From a checkpoint of a small mixture-of-experts model trained on Wikipedia: width 128, 96 GELU neurons an expert.
Below are experts of layer 3 (counted from 0) of a mixture-of-experts language model. Rows are named up (a neuron's input weights, with its number), down (a neuron's output weights, with its number) and show model dimensions 0-127. Each number is 500 + 25 x the weight over its row's rms, rounded and kept within 0 to 999. Numbers have three digits each.
Before each expert's rows: "mostly gets" lists some tokens that are sent to it at least half of the time; "raises" lists some tokens whose logits its average output raises strongly, later layers aside. This comes from a sample of Wikipedia text that the model never trained on.

# expert 108
mostly gets: " enc", " incre", " che", " diff", " exper", " prot"
raises: "en", "is", "e"
up0:485486490512474467512517491513508527568508530472502507543524520525512468475520481501446512456478457507533494515504526500488493516509488465523473433503492524513485488468520495492456554522468525504491456497489494494506551460469479517512512529482480540495487550501480482523463472508514519488478485506541503497508544549503532523546536501541518474476466509497493481528509503492499500519485
down0:515475496507473505533499451501540512532498504498445502539499491514496508489510466526486496512528486438502507511477521488461497552497465464516502484531487550516500512499526501533473504517487497515499485517474493448501468447503485491492527540508494539481482534455543553506504511507509524507454494526515459467474463510488490523533544509500551468458489532517518511489520492474489469529490

# expert 159
mostly gets: "hood", "west", "phy", "atre", "wood", "ony"
raises: "]", "″E", " study", " research"
up0:477481503456497490477494524491468495489556491490498533510530451490476508500514476503515513536467507536465479469500488465493448512547526454538537472479518471504488477474550527499439547540522467486519500512508510474499485508499500486479468531461516532507501501500504477493531534519498549487533549507511531510481488464483541530492506505481507483476509509536502483508493529460467511523524
down0:476498524501453509475466508533496479479501453528510494487528500495553487484477544487536488462556521482510486517478488498523507544530491480541440477525508469476507505515480532515507496471455487498520507490463524461453495507527524509477551467544474506513506479521542523447488522466532514545550526504507510476517512491515490487469502505494507521485497469489465467480519520508509490494479

# expert 84
mostly gets: " fall", " per", " far", " well", " human", "ittle"
raises: "ater", " Euro", "″E"
up0:482484469511514544497458467512511490503484506507469489494505468545483507456482485531525518485493527485462539477508530459474460523522489545534468525493517457483510489501516491516465477504496474506481528500516463520462500499534514501478504475522544465503547473495502506520530509518486476491508495472447474503465535492499511500510447457493507466457568539492538483487479529522492528499523
down0:530545482466431492480504472495502540532474526542526515523491479492561500470524527518507499513522492494487528523497509470452437494507492510486501520515492500475487459468512511484453464444478490499513496487508527504516489515513497520494535454498515518514507502493497520531535492478499507499549511464517542527505479524541498477504495464520539516508530492503437513464488512469496479457528

# expert 10
mostly gets: "ecess", "icult", "orpor", "angu", "irc", "abit"
raises: "ject", "ilities", "inal"
up0:491513491480490487462459492515536521431497512528488497518472492504503488513483487453491509459528492519548496463518514503465503491550483471486467469479470457549537494512459525547504513502496519513506543490514515534457506482505489518524512495483466532480535502520510526496504524516503493514541530446506515491458487511519463533508480477447505482483448516499506502458526495462524503528518
down0:513495485494543461496467528502496457528544511489436508536487468504475504482520514483494503522494481515496509523523511485496496499446512521477534474482497528482492500457531521481490497512499541487495504491505488506512485469485462460457475479497519517545500446495470501465523482478484517518504523499445562501508510456467518516519513533535511527552547534507508539525451471516500490530503

# expert 104
mostly gets: "yo", "š", "р", "mond", "oir", "ael"
raises: "ey", "etts", ").\n"
up0:490503509505495503500523521508481537514567485491501473495485522507478526501510526505478516488510523525542480497470496471449515506487526512448514452515525456517491528501480510484459518532500479517513463447515511509489457460483512471498528523519518461490514506503505516448510492487484508543441559459505500562485503549510496524473508487527501473485452512493487502463544510490515527483488
down0:532526541502499504466504517503492504537523492476524494518497489479489460564530483477499483508522531516505505502520518490520478492517527490542505485483477468454529469527500508488457537507513454495440522542504468482447505502479492522467534525476487485548542502522532471505480496532491465520476509481488531516489481453493519516485513476472472566509490455445506516509508479513494516486520

# expert 123
mostly gets: "ror", "mond", "aff", "ñ", "rap", "ç"
raises: "/a", " than", " species"
up0:494499505476523517534511517520485475519506507486464529475517480462450463460493479535507492484502486444476512534511507414497467494522473497499518474436475532489496495509472513543513489507479448490464534515498523479489492531502507507521520500506493509522507524504519528537492476522499529511485506497551486469440463522509453486516504530529507507505481509483472485525548500455499514531477
down0:460521508528485533481497518537522476467505512513488514457463487478508448513512532461482493482503554512460470506499484555485481532490510512488525505517515540494486454502513488461512501474540492507521468510481492511513492516496572475488546509490540473492511506467477488449526483509478491568522488522469508513501506503495517504524497504469476495483498551503534465488509538548480467495474